Below are experts of layer 6 (counted from 0) of a mixture-of-experts language model. Rows are named router (the router's row for the expert), gate (a neuron's input weights, with its number), up (a neuron's input weights, with its number), down (a neuron's output weights, with its number) and show model dimensions 0-255. Each number is 200 + 20 x the weight over its row's rms, rounded and kept within 0 to 999.
Before each expert's rows: "comes after" lists some tokens at least twice as common just before its tokens as in all text. This comes from a sample of Wikipedia text that the model never trained on. Tokens count by the router's weight.

# expert 23
comes after: " the", " a", " The", "'s", " his", "The"
router,192,209,216,169,208,227,204,200,193,203,205,173,236,197,186,198,219,196,197,223,201,227,219,215,194,207,162,204,188,158,202,202,188,195,196,217,232,183,198,226,170,163,184,193,192,212,194,200,229,191,208,220,203,185,215,192,192,194,193,217,203,209,196,205,217,217,204,208,239,210,213,194,173,187,206,204,177,204,226,234,189,215,186,208,213,214,232,203,157,204,212,199,166,202,193,193,187,179,208,182,207,238,168,186,175,204,223,206,186,201,228,205,189,256,200,210,190,192,218,210,190,182,202,213,181,254,188,212,188,193,201,210,226,183,191,194,177,196,199,212,224,220,216,203,215,180,219,201,166,165,209,210,201,201,207,228,181,200,199,165,233,191,178,179,234,192,203,202,203,201,205,206,191,187,214,203,241,242,199,208,185,209,207,193,208,194,214,173,205,217,192,222,219,161,182,183,218,200,165,201,212,223,216,160,206,189,243,217,194,240,202,225,227,164,213,187,210,195,161,213,168,220,290,201,195,197,203,221,221,183,191,243,201,216,207,221,258,157,194,179,184,188,229,203,213,208,179,202,191,196,152,173,227,198,211,198
gate0,175,188,215,224,171,223,176,210,214,218,180,183,190,173,187,197,224,204,180,232,174,205,212,209,191,213,217,221,201,171,217,222,182,238,184,208,248,208,196,216,201,221,150,210,218,210,213,228,234,186,185,208,215,218,197,222,217,180,238,201,190,214,181,184,192,191,158,211,173,183,206,197,197,231,180,190,252,248,200,192,212,193,201,204,187,233,231,202,199,199,206,225,193,197,190,178,166,183,178,194,211,221,192,165,165,199,200,188,201,164,189,195,206,205,181,202,185,234,224,179,175,172,194,166,194,215,223,201,195,185,179,171,190,219,181,193,175,202,226,199,181,179,205,250,178,174,205,203,182,205,197,197,209,197,194,196,217,196,196,212,220,185,199,218,219,213,219,175,209,183,188,209,200,191,227,190,228,176,241,206,217,187,224,187,200,149,180,231,228,199,186,190,215,213,193,209,175,203,151,203,210,212,223,165,200,178,176,210,194,248,169,164,233,203,197,215,190,199,211,199,198,209,211,208,219,188,186,191,192,162,212,248,224,192,181,209,251,226,199,202,192,201,213,189,202,201,227,214,180,175,200,204,224,156,206,217
up0,154,145,179,213,208,183,218,218,189,195,212,203,197,204,221,197,188,200,216,199,223,167,164,201,232,176,200,206,204,228,211,169,220,224,188,190,183,195,204,191,238,216,198,181,210,213,221,203,169,194,204,169,188,169,186,159,182,216,231,192,233,159,205,224,255,223,196,222,195,230,196,215,184,197,202,217,224,188,202,180,208,187,212,226,209,201,235,210,219,179,204,207,216,206,193,171,158,230,203,232,220,228,217,211,211,238,214,190,221,212,175,191,186,196,198,232,181,217,173,204,176,213,180,228,222,190,166,181,229,207,186,198,178,204,184,212,190,212,222,190,190,210,192,237,219,248,198,193,211,194,218,220,209,198,207,206,175,211,182,191,186,186,248,200,208,212,212,195,193,200,199,230,183,194,214,177,229,191,187,212,186,208,188,201,186,189,224,206,208,179,234,203,196,179,226,180,207,181,231,157,221,222,186,186,149,188,193,163,213,228,187,228,221,267,205,207,173,209,208,201,218,196,183,215,177,184,206,179,196,182,193,169,218,207,209,189,212,196,221,183,240,190,165,224,187,204,198,201,192,238,188,191,215,200,199,213
down0,225,186,204,225,195,179,205,217,177,201,200,213,180,213,199,176,163,209,197,196,188,185,239,187,186,203,205,175,203,229,183,186,227,193,176,191,178,192,225,200,209,216,237,186,196,183,199,201,176,208,195,230,163,205,180,182,205,204,217,191,211,222,233,225,210,197,192,208,194,218,215,193,190,196,184,199,160,161,206,201,206,196,229,212,188,151,193,202,197,203,196,216,218,176,233,184,193,214,218,232,213,172,212,165,251,223,193,192,192,221,173,211,217,230,204,213,189,224,191,221,178,224,204,200,227,185,186,201,228,178,184,181,201,186,168,213,189,206,209,257,210,227,197,194,207,243,192,193,185,200,154,195,214,198,183,182,180,207,165,181,184,180,223,199,201,230,169,216,206,223,166,165,182,233,197,215,181,209,205,212,210,212,195,204,166,232,186,220,197,191,201,159,196,238,158,172,175,223,215,193,215,176,184,214,182,214,227,206,203,178,213,220,175,224,176,217,214,184,179,146,203,146,205,219,208,201,162,189,189,182,189,182,186,198,186,184,220,206,204,162,217,224,206,202,198,172,190,192,212,171,202,211,170,217,211,156

# expert 31
comes after: " the", " a", " The", " his", " an", "'s"
router,189,227,222,182,200,248,194,194,185,184,188,172,232,215,173,218,231,213,191,168,201,194,238,182,186,208,192,205,196,146,244,221,202,197,206,219,213,211,186,223,190,206,203,202,183,213,197,178,236,210,188,198,190,183,209,188,216,231,179,218,207,189,210,196,224,223,200,232,212,234,218,195,177,205,178,173,201,201,198,237,193,217,188,233,203,201,212,240,161,208,220,218,168,191,194,174,194,171,192,186,223,245,204,194,178,211,218,188,203,214,209,211,234,252,227,207,204,199,200,200,211,156,184,202,206,233,175,215,173,173,212,221,246,216,214,186,172,202,202,210,222,167,200,229,201,198,201,210,192,160,188,212,239,208,199,216,207,197,192,155,198,231,178,200,215,185,204,219,182,189,202,214,205,212,185,194,248,215,197,191,201,211,218,189,204,208,179,206,203,198,183,204,174,186,193,185,213,225,166,225,194,195,226,162,208,234,230,216,185,221,203,220,223,181,214,198,211,217,182,224,199,226,234,215,185,205,231,182,187,184,204,247,183,206,214,199,244,176,220,185,201,198,218,218,192,208,171,213,187,205,157,203,206,171,214,241
gate0,200,235,192,198,214,207,189,207,191,207,190,206,173,203,180,190,223,206,249,196,179,239,226,204,202,179,201,191,203,189,199,162,238,197,204,209,177,180,198,153,180,212,216,203,179,212,188,191,152,178,221,236,190,197,214,174,177,184,190,188,206,228,230,216,215,198,198,171,235,230,208,212,190,193,189,196,182,203,216,201,210,188,214,211,173,150,205,202,167,157,216,207,226,178,181,223,183,188,183,178,228,209,167,190,193,219,177,241,223,187,176,214,229,172,179,149,193,192,186,193,218,210,214,223,199,157,180,221,199,213,220,207,195,192,208,221,207,189,196,211,163,193,209,165,188,175,229,199,189,213,208,192,197,164,202,184,199,241,173,209,255,183,197,180,208,193,184,199,158,220,209,218,175,212,206,189,174,177,205,185,218,196,214,211,205,205,174,209,206,208,210,245,172,216,259,181,217,219,223,205,201,175,188,212,214,179,185,200,241,185,211,196,230,213,209,178,200,214,186,168,239,209,193,198,223,207,200,224,177,215,196,182,225,199,230,210,173,194,196,196,203,225,191,163,187,166,197,197,197,202,193,190,190,213,205,231
up0,190,204,213,193,198,167,181,223,212,253,192,224,234,168,234,197,200,179,200,229,222,164,168,176,220,220,199,222,188,173,179,212,208,206,187,215,211,212,198,184,218,203,171,204,217,203,224,220,165,198,213,182,185,177,229,195,194,169,195,172,207,149,179,211,156,210,200,198,191,217,189,212,212,188,205,217,192,204,181,183,200,218,178,243,176,211,229,198,226,200,210,220,193,222,174,186,210,209,216,185,182,221,224,169,202,172,183,185,230,201,211,187,163,213,190,237,200,190,186,186,217,207,174,215,170,217,199,201,221,179,217,194,219,202,203,193,211,195,199,180,204,192,176,233,205,226,190,229,206,219,207,198,188,183,211,194,247,159,235,170,196,211,204,204,173,229,191,203,211,203,182,218,202,183,210,202,235,180,188,230,174,177,204,227,200,201,229,233,234,196,216,164,223,205,221,219,191,191,205,160,182,202,222,165,182,260,211,221,184,207,194,195,189,203,189,213,215,185,210,203,203,190,240,218,207,157,225,172,185,196,216,209,209,197,220,188,252,220,200,195,251,178,195,192,213,168,216,185,210,187,195,208,187,197,213,175
down0,210,181,220,231,176,161,208,171,211,182,175,217,201,227,200,213,215,182,194,176,199,182,219,189,225,232,240,199,211,174,178,200,187,221,186,219,186,202,194,252,199,196,214,193,233,211,180,189,214,208,201,177,192,199,194,201,183,210,219,198,215,190,223,215,218,183,177,230,207,198,166,182,203,201,224,186,192,206,169,223,208,192,194,190,230,187,205,211,195,193,224,233,174,206,204,197,209,172,159,188,191,200,203,189,172,213,185,223,189,214,205,173,236,196,222,182,229,224,190,221,232,170,197,212,187,179,184,206,177,161,187,192,205,199,212,230,205,228,176,212,166,201,170,166,178,185,192,203,196,188,191,211,219,174,212,204,198,224,202,227,198,186,215,193,181,188,219,224,171,219,220,197,217,183,181,211,233,197,227,181,174,205,188,185,169,211,211,195,183,203,181,200,188,196,191,214,219,246,204,171,209,200,215,174,213,217,220,214,221,219,207,163,200,191,206,196,181,230,113,193,216,238,214,209,211,238,186,211,180,178,208,228,176,230,218,167,194,187,222,216,188,172,221,196,231,223,182,208,236,193,190,197,214,258,226,219

# expert 73
comes after: " (", " ", "-", "–", "201", "200"
router,207,180,203,190,207,196,185,201,183,195,208,183,228,184,192,205,203,177,174,190,194,209,181,203,201,206,185,193,204,186,178,224,198,186,215,205,201,180,218,218,202,193,183,222,193,207,214,187,216,181,198,174,223,195,213,187,193,217,194,247,215,222,234,245,226,231,204,212,268,225,214,210,170,210,224,198,158,178,237,173,182,245,187,215,196,202,222,223,170,189,228,224,199,208,180,198,166,185,207,165,219,208,211,198,204,207,208,205,174,191,205,215,205,232,207,213,180,169,213,204,183,191,216,197,202,190,148,196,181,222,191,204,169,213,187,225,162,217,188,226,185,213,193,210,182,193,204,225,201,200,182,212,196,217,205,202,183,202,218,219,210,181,224,180,230,194,171,192,202,201,208,203,195,211,196,201,221,209,183,204,202,179,174,210,199,190,219,199,204,218,198,202,178,196,171,206,256,203,186,219,237,242,197,181,190,191,220,230,197,198,195,232,180,196,237,187,218,190,117,189,186,206,275,202,208,229,216,192,209,186,226,227,214,219,223,189,220,160,199,187,166,241,213,217,218,236,195,205,214,194,179,185,198,212,221,207
gate1,228,195,169,212,176,191,228,202,185,168,181,159,167,207,197,198,205,163,187,152,204,215,201,234,205,203,164,192,213,150,174,216,199,227,224,175,205,201,222,199,202,191,167,195,195,208,235,183,181,203,193,215,221,165,192,200,224,207,169,191,209,209,232,244,202,213,214,191,203,211,190,193,189,208,205,231,182,200,184,181,204,206,201,193,168,180,198,204,158,211,219,197,185,230,207,219,203,222,161,200,184,209,179,160,192,195,207,212,199,197,245,189,208,214,203,185,202,206,192,186,187,212,194,165,211,184,203,198,203,172,209,218,197,247,185,171,214,178,196,218,206,213,166,218,233,185,183,225,176,195,212,212,191,203,182,209,176,228,183,201,200,209,218,183,195,236,215,210,205,201,182,178,193,227,207,206,209,207,210,161,225,171,198,228,217,206,209,205,197,224,204,255,201,219,193,208,195,191,197,213,180,245,207,219,183,201,215,182,180,266,150,211,195,207,200,222,195,234,188,161,186,222,186,197,203,180,228,177,168,203,205,183,213,214,162,199,247,228,205,197,208,202,181,180,211,168,213,186,184,211,236,204,190,166,212,217
up1,159,200,224,172,215,203,181,203,227,226,232,195,240,195,221,219,215,219,191,238,195,205,189,186,204,190,238,215,192,221,236,194,181,196,162,254,212,201,182,214,223,215,231,225,193,185,177,208,236,191,214,180,164,234,202,205,202,181,211,222,185,195,186,152,179,205,198,220,183,189,218,218,190,217,170,183,218,203,215,214,197,212,194,205,222,239,192,206,219,187,178,232,221,163,199,193,175,173,215,201,196,212,208,232,213,228,198,188,234,201,170,206,212,224,194,224,202,209,184,197,212,179,217,226,242,220,182,200,200,200,172,185,206,159,202,189,171,219,191,155,186,192,228,185,156,197,204,181,221,199,196,187,189,203,208,178,211,175,206,201,196,193,176,197,238,183,189,173,193,188,225,236,226,180,223,205,194,175,183,241,180,188,205,170,168,225,208,198,216,176,197,175,202,188,185,203,204,203,196,192,205,179,215,203,226,229,172,208,231,161,224,205,227,200,205,171,200,176,217,236,213,159,186,205,189,211,180,212,214,186,201,214,174,200,232,190,165,199,192,194,168,183,192,222,204,231,202,220,213,198,176,224,218,222,190,206
down1,204,217,207,179,223,187,192,208,210,230,212,194,225,241,203,223,196,215,188,190,209,213,184,180,192,248,198,235,208,184,221,191,206,197,183,208,216,177,195,202,215,210,202,183,203,189,193,242,233,154,222,150,180,172,211,199,208,217,200,217,217,158,195,192,223,188,199,235,229,189,191,239,218,228,153,157,224,227,228,192,215,163,184,212,211,186,194,190,175,207,230,198,178,180,184,175,205,174,191,179,198,228,188,231,177,220,204,202,214,224,232,219,190,207,242,221,209,189,214,204,199,209,208,206,203,184,197,194,201,224,224,211,184,210,223,218,202,186,197,186,217,200,201,205,179,212,218,209,215,235,166,239,224,199,202,199,199,194,179,190,198,197,171,211,217,181,170,196,188,151,201,179,229,204,179,190,198,202,203,191,218,176,227,183,210,204,163,203,172,186,187,223,208,216,205,207,210,212,201,244,225,202,193,166,190,195,202,223,209,226,192,219,175,169,190,182,211,195,147,226,221,233,212,236,175,194,211,195,203,191,258,221,193,169,247,196,210,188,213,202,202,202,190,226,197,234,188,176,197,218,188,187,234,213,197,220